Weights of a small mixture-of-experts language model, trained from scratch on English Wikipedia.
Size: 20 layers, width 192, vocabulary 8192.
Training: a variant of Muon for the experts, 778M tokens, 2651 steps.
Below are experts of layer 10 (counted from 0) of a mixture-of-experts language model. Rows are named router (the router's row for the expert), gate (a neuron's input weights, with its number), up (a neuron's input weights, with its number), down (a neuron's output weights, with its number) and show model dimensions 0-63. Each number is 128 + 24 x the weight over its row's rms, rounded and kept within 0 to 255. Numbers have three digits each.
After each expert's rows: "mostly gets" lists some tokens that are sent to it at least half of the time; "comes before" lists some tokens at least twice as common just after its tokens as in all text. This comes from a sample of Wikipedia text that the model never trained on. Tokens count by the router's weight.

# expert 1
router:120112087136107147142100135159115112146126171121142136121120161098115108114155091155159117116074112153126149180121144098147165128146146154134143107143129119135158181092172138095141116117090170
gate0:121129134110087118077170144113151146107117149113134144122103114135106111121074146082133087106152086157122121120079064111108125122128142104147093157104127171152112164125173128095165127139128121
up0:120125135130098128114139101119132158118141076122139131156099143126135081091149166143108097077080136182116125134126106103085141066133144119145089129149135153132102138134138121096147123128131125
down0:128107141147117151156138121091145136114146097125128108119173110144101098119138128142158117119139132157108136097129134135143144093127101086153147121157095156121128118078099117140127136106123115
mostly gets: "ation.", "\".", "ers.", " season.", "es.", "ing."
comes before: "\n\n", " The", " He", " In ", " In", " It"

# expert 42
router:144126186097140167110136160099175134111121120125143140138168127099112146152145163104115140151103147144104104172115104164093136129100123176122119158096091127138159115139101107116123106118160128
gate0:152109120147114149085138141145130143155149181120164128124082120120140136116153100139106121118101108133130124119077146148087122107102133155139178114090127173133150145129152075128102128127145124
up0:199131135101147112121121114141121126156148083140102125171107139111147093135178127135119116122147140140107152110143132138133143105157135150129136112152148131164118127108106134092110087126080163
down0:123104109096190094122113133127144101126101125128112080109140111157103168106098125154093132123129110126154151134157122113122116115143134120093116153148127131163128093134147110128076123156112131
mostly gets: " began", " worked", " located", " founded", " was released", " used"
comes before: " to", " in", " by", " the", " in the", " to the"

# expert 4
router:144092153163143130111106098110143164149153147174095076127138151132111111154109112162109127113143133109109153154153146104098123103106153115105138154152109147136171136100155100135173158125150115
gate0:142174110127118093147156108171134118158131115058110140108099126145109104142110148125129137139145138145129103167125123141148123134152143115168091129135112105150144101042156107135144128128130105
up0:104137112145140083123119119153109087093137093122126076115181131094139143156138123136117125105098127136141156108117105163099083156145120110150099088147151154157110163127113136091113123148070135
down0:135137137115139148143139148099139154135118158131124151152130106148127123142113167127166136176120172117093115109136115153136150115108139136173141153104109101086107132123131151121132168098137129
mostly gets: "ary School", " University", ", California", ", New York", " Institute", " Avenue"
comes before: ",", ".", "\n", " and", " University", " ("

# expert 13
router:101092108116116152131102092110123164101132118104114171162096118177142129104127115128130115188079126087130105111117122128130110094139123104139127101121140100130169150152124118107180154122161132
gate0:123116126150133106152125131138134125087118144104109157137103118147122151149085119123109127094142136118115137151122150106141137095092098144118119113161150148112095155106196114150133091124149111
up0:111131120116118129082151152115102113133126170108076139108111106129141120140129098185119122119133098125096156155140110056146124156126081123110126127148143093135169129162128150140113113127143196
down0:140152066154113149131130080136091152140157134096098152147123110132159137082092102184088151140126135184153139133169149138115131095109096092100098111134157148154161099135147148094115096150118105
mostly gets: " hundred", "ousand", " twenty", " six", "400", "teen"
comes before: ".", "–", ",", "th", "°", "′"

# expert 0
router:170153114132140125086099121140102114121149141124154100113094102134149167146124148100158145139113153104142121105144077110095095145116098151084090156172189121159086115107145157166134142136140123
gate0:108144100100086116147141097143135100126144108112125118108144111093128091090149177132116118108084127163126129124162101111131160129121117139152156144127124126173123159131138092117142074137121139
up0:130148136159121132118087164092160078120139139108146088120115153122096151125097113120118153111138121132102157122142129157131131118162105120135157109135112124133138148083144117150141114113114145
down0:136102138177128150144168120148126157128136151108138151142114131134092156103153091122145164155144126167105109134144103173096156119118110167128128130121190149114090127110143088125121141112130093
mostly gets: "\n", "Personal information", " UTC", "- Full", " | FW"
comes before: "-", "| ", "|", "- ", "- M", "- C"

# expert 47
router:123096155160104119092116108120157156140116115125093091087137105135100103148115107136078154147141125110170167169126107127165132117135128143151100182131135110116117136110160053111119130132143162
gate0:110122160120080121106136140123102134149159184154136103145103173179102099138128147109114128113101113145140183112149112145090143173101081155137074119128131126130142168106131115164148081127126140
up0:135170115108082150115129105128085147134088114115131128119135131149135065115052120147135125101095119173138112097094125085125125143128115176127131135153141128125109135164124107119140150119139120
down0:136122159153140151098155123139116149142143153137080112072161095152136123128114131120163128114087156145134092073180127122148140132105121120128154157140156117168141130142134159178131120127119150
mostly gets: " school", " city", " town", " cities", " church", " university"
comes before: ".", " of", " and", ",", " in", " was"

# expert 3
router:096151123099123121142110135147102096130109114125115095139094110111136094149081100113121094105134140117122088114111125129122118125137140149129148085109112129113115125069130090110158145088096112
gate0:136096147103140132133138131115155102161182148083144119116185152128096125162129115146136162154100127113136081161096123083138094151122137144115155135130109132163120118114114111097091161159081140
up0:127100152125126110142132130127165097140143122075116141086167131151110175123132180141148109171124146171109114148113094148141113144123150111104144178113099136130126130121081110088062169165127144
down0:111145135138165136111143132125091126085154140127084086113111134144150055130108121101088102098119133119132082136152139154131155113134124114121136075144113134131124120114095150138148145145115137
mostly gets: " N", " | N", "- N", ", N", " n", ": N"
comes before: "1", "2", "0", "3", "ame", "umber"

# expert 50
router:160170101096095155118124135145144174144128141100111139120123129124169137182129095139171107116077123124100084138155150163119117141111141082145150100099115102155127109120137103149117106085137109
gate0:131130140140113160122172086102141129099138120110072112128105137128100102114142115159110112135137093132117166168107147099134101166145137174149135106152134108126097161141083127136117145124127134
up0:129153087104144126125078170098123124099133156131135111152127129154188111080076105170176171176130121128162135117149153169164118143150135120132131094124164167114119118149120143101063125117131105
down0:087169135138124097099130135142148092114160102148122097132147131128132113146146102139115165132132103171164102073129183126135157156126131146122111135144103133163138162087123129170121153111110120
mostly gets: " st", " inter", " a ", "-st", "'s ", " the "
comes before: "1", "2", "10", "3", "11", "12"

# expert 51
router:141134157115139125136141167135094171164102103109130152146121114095148143099136146118142135180109122126143107167125103100154122109166179080131102119124114133129097111097102105113152079130168100
gate0:111177123171118101131119162077157128159158125158131138102114096104127162158168138118111120122134089145086163096105106131130121145127149115100096123123145101169126146101148085148106142139115157
up0:118082128136148153124139146107110133115194147129181113128125136104108140111142112135138151125182113092125128097170151100144118141109122137088076111125121108165130128097209086106149119117130082
down0:154180112109109126074108130145122140127109164111123139127100128157142149113146086169164139148168102068148122140166150117135133150134114158127090106140127124097109092105121124118123136113128120
mostly gets: " |  |  |", "% |", " ==", " ===", " |  |", " |  |  |  |"
comes before: "\n", "\n\n", " The", " —", " % | ±% |", " MP"

# expert 10
router:082095109124105112113124185155108097151129134119148108118103143131134085171136129099143133119111137085105166116122131143110162150113103127114141107159113097109176122142141087121098122114113121
gate0:125120142148084155131116109125138169157123136103147136161139104166114167134147098126122144126155129129127098148126135124146135109108113126149118136101096128119116129144164151107126088128129130
up0:130128084126113107129131129092113157111104157144097141105150118100123138120118133157112120099146114101145126141152118163144096111105145110149118138094125123178151124083111113153152143165134083
down0:114113144148112116147131141140142112109187136125128121160127153169131122143130079168131101105122083178143100155153124107126115037134106098128155127132148130097150123165143127123145166146128143
mostly gets: "\n\n", " | \"", " \"", ": \"", ", \"", "- \""
comes before: "The", "==", "=", "===", "In", "M"

# expert 62
router:141137121102091082145155076099153143129150160098112137111136156131100137147150095118094128132128112094185117174123138099119120133151148142109090139155113166151136125116139111110106134175097179
gate0:140085120126138084145133120137133110130140169139148118145119111161137112161139153095121113076129104138131150129151144136139081110108116126113105147111132148127177155181106140109153125113138069
up0:148118147133143121115123155090147082153137137160178115157129143163117115104111048111138143100137125123149139100134138157150159182102158120167126158076172144149112168156156124119127080098129089
down0:088138103117145166112131155131114096087119124076113107158100145135134086138102131174122122133163155158145126118110087086135095105158084135119097092114122104125135108122166122172121110117164144
mostly gets: " took", " due to", " without", " takes", " to make", "s with"
comes before: " the", " a", " his", " an", " her", " their"

# expert 41
router:119151136151153147132127102150155160123143116129091129107160118139140121132175150107114125147155150148167143095099141123126123120182118137096135132105103106121126120106177111119098103144127100
gate0:135137105121088129127167156119169134108127154139127165065150114133140153072148120130113135120090118131124111161123097176109167108112141130099140099124108137148113110150152107102085083130140130
up0:132132118116176137096134109104152143128142153140118128144098127155139127123158083172083113132091109126131119147140148133104134120143120155136126135096119159121140118172181119119132099160172107
down0:143137078158106132093142115138154120174186140130146177103099129129156129149139128081162110141137146138056114107119087155138129152134156103162120169106112112130100070130142125160117166113153135
mostly gets: " | — | —", " | MF", " | —", " | DF", "| Party", " | United States"
comes before: " |", " | ", " |  |", " |  | ", " | S", " |  |  |"

# expert 34
router:138112141137141119174115121104080150126165109147157127123124158161174152146164117143078147126101135136115178120111104128104112140182115165123143110105096150117110149126147113114137174129144101
gate0:163100156104144120105147102090123112117132153131144086123124146147139181144145149113118173124130123120116153145104131140187155137112142136146153105143099163174177144123189149122109133136133132
up0:159150111176150136128150108124134144120110117135150064127138144125169145121158109103116156081135149112122138117129112112128116141133150146139188081146091119173111118133178142085138084107167114
down0:119130152114127129145058152147132145147115172117145206156115106138126127116157150142122125125124131152097119138124127119108098145184194104135126126102103116082100078134128125140134133206112121
mostly gets: "018", "012", "019", "016", "006", "021"
comes before: ", ", "–", ")", " |", ".", ","

# expert 9
router:129122109126135126171120130101145142164163116127137137140095108170154140108135075116127138068102154121156147131085111099144105104165120153098108147097105130152121128162112108093131158135112135
gate0:157143158105086108114126139100119151115101148088115133124114138125099129133098165142147205128146126098132132124146122121140139114148136120111102145127085092123104125154146154168138131160104147
up0:132150099111150140110156146147130115120166083172108118140149114133106125091132113123114073107133138079178091072112152150147110142095136132115162137126180144088155138121119117080071146133159121
down0:153168143115138128103140142102135071116132126132131118092129136075125132114084111145129154092138121125167123135161102126132108139137127097095118175133118147127119155162130103077142125131126118
mostly gets: "1", "0", "71"
comes before: " | ", ".", "–", " |", "; ", ":"

# expert 48
router:105126138115096110145127125135098112164110166107093115101114166126144117155157119080132123134168121121125118114128159099167198144136122104114108120135149115155167104168093141144118148119106118
gate0:125124110124136133099179094140165143111122092114134134131122093148096144148114153114136136133104121105110138112130138144134159161152127116143139147137090129085171134122082123162120133100136147
up0:157144111118125128074139114128134107129140112115120096151134109152140156108073170103171136131105141104099141123127105108139143157164140104150122158136110124121129138128082114115133097103095130
down0:134131081153176083136130109137117156166145083164119101134128115184117148139110151150116119075102088098110121160118123115111129106153148144156123114170082125126110116103095170138122141145162166
mostly gets: " place | ", "/km^{", " ft ", ") – ", "\" | ", "; | "
comes before: "2", "1", "3", "4", "0", "5"

# expert 58
router:123117130100157106139125118122149148080115119084142130119091152158096108192134105097151110126148099127111160119143128107134130066090102147113138113118102135096067147125117130161128166113122131
gate0:156137128176120088108126144096129155086161124098095144130104129172111142166145139136132103128103125125092123092144129088099136103131117138096158169167144162139131118126155164103072113111149080
up0:099116103081135187102119130119130117120149115176133147138127073163163088133065126116099122146143099145094131091129096119131116173120128101161120127127148126136127118116158098155150096146153145
down0:102112122079114076116135076108181181109142166119128092095115172154096134090121142155186118145110155137126117097129130113124119135113121115165102123171163130101093150119165170146121147126175141
mostly gets: " on ", " On ", "On ", "- Born: ", " | September ", " | November "
comes before: "1", "18", "16", "15", "17", "20"

# expert 61
router:124130073116129129111129143187127138164127110138140134155072095095112138136124108165176118135152145175134169098139151174138097113096117141150136084093129122117140102160105115125125166138125170
gate0:111102091128161086128134132133121118155104156066136129125138124170182160151130123139129110122169143142152173142126145112175123108100123165161133131127127113137070097114098131161134150131116136
up0:139129121126126114122098130126131152178146154126149112109149126156117128147112163096140143119173118134123138097130157151153136100127102163142162134111137126118137105101203140121123159133133095
down0:108136144074152112098126142135101118157184117107078124137135135141079117108126118112112084156162134124136182085101099134153130116073139167140132127141085146155124115168164169094119124088130114
mostly gets: "- Occup", "- Family", " (Note", "- Education", "- Position", "- Order"
comes before: ":", ": ", ": C", ": S", ": P", ": B"

# expert 16
router:089126183176134150109163132157159134121154094130120151140115118123139160148155106142146138136150141138140123119136117150091108107067157158147049100101102127085132118115137136146132123156137136
gate0:148091095158142166130161135120099167121132098129190135117110124118110120098101061111124143121144127111148188112149135144150095146057158118150089128166139147148164148110117158154120109175133152
up0:106088114091153101138151133108127099145117176158137165112146098118173125139107115131153095115117074149109117116150115110129159095148095162081151165124148156137141153135136134093113132135102135
down0:170136110135119146144140120122106113158110180135118160141120127169121110166159109151125163110114106122129175153116129097090131108161126105174124145115126168137098113158114135115127152104154123
mostly gets: "==See also==", " votes", "- Location", "Scientific classification", " census", "== See also =="
comes before: "\n", "==", " of", " ==", " of the", ":"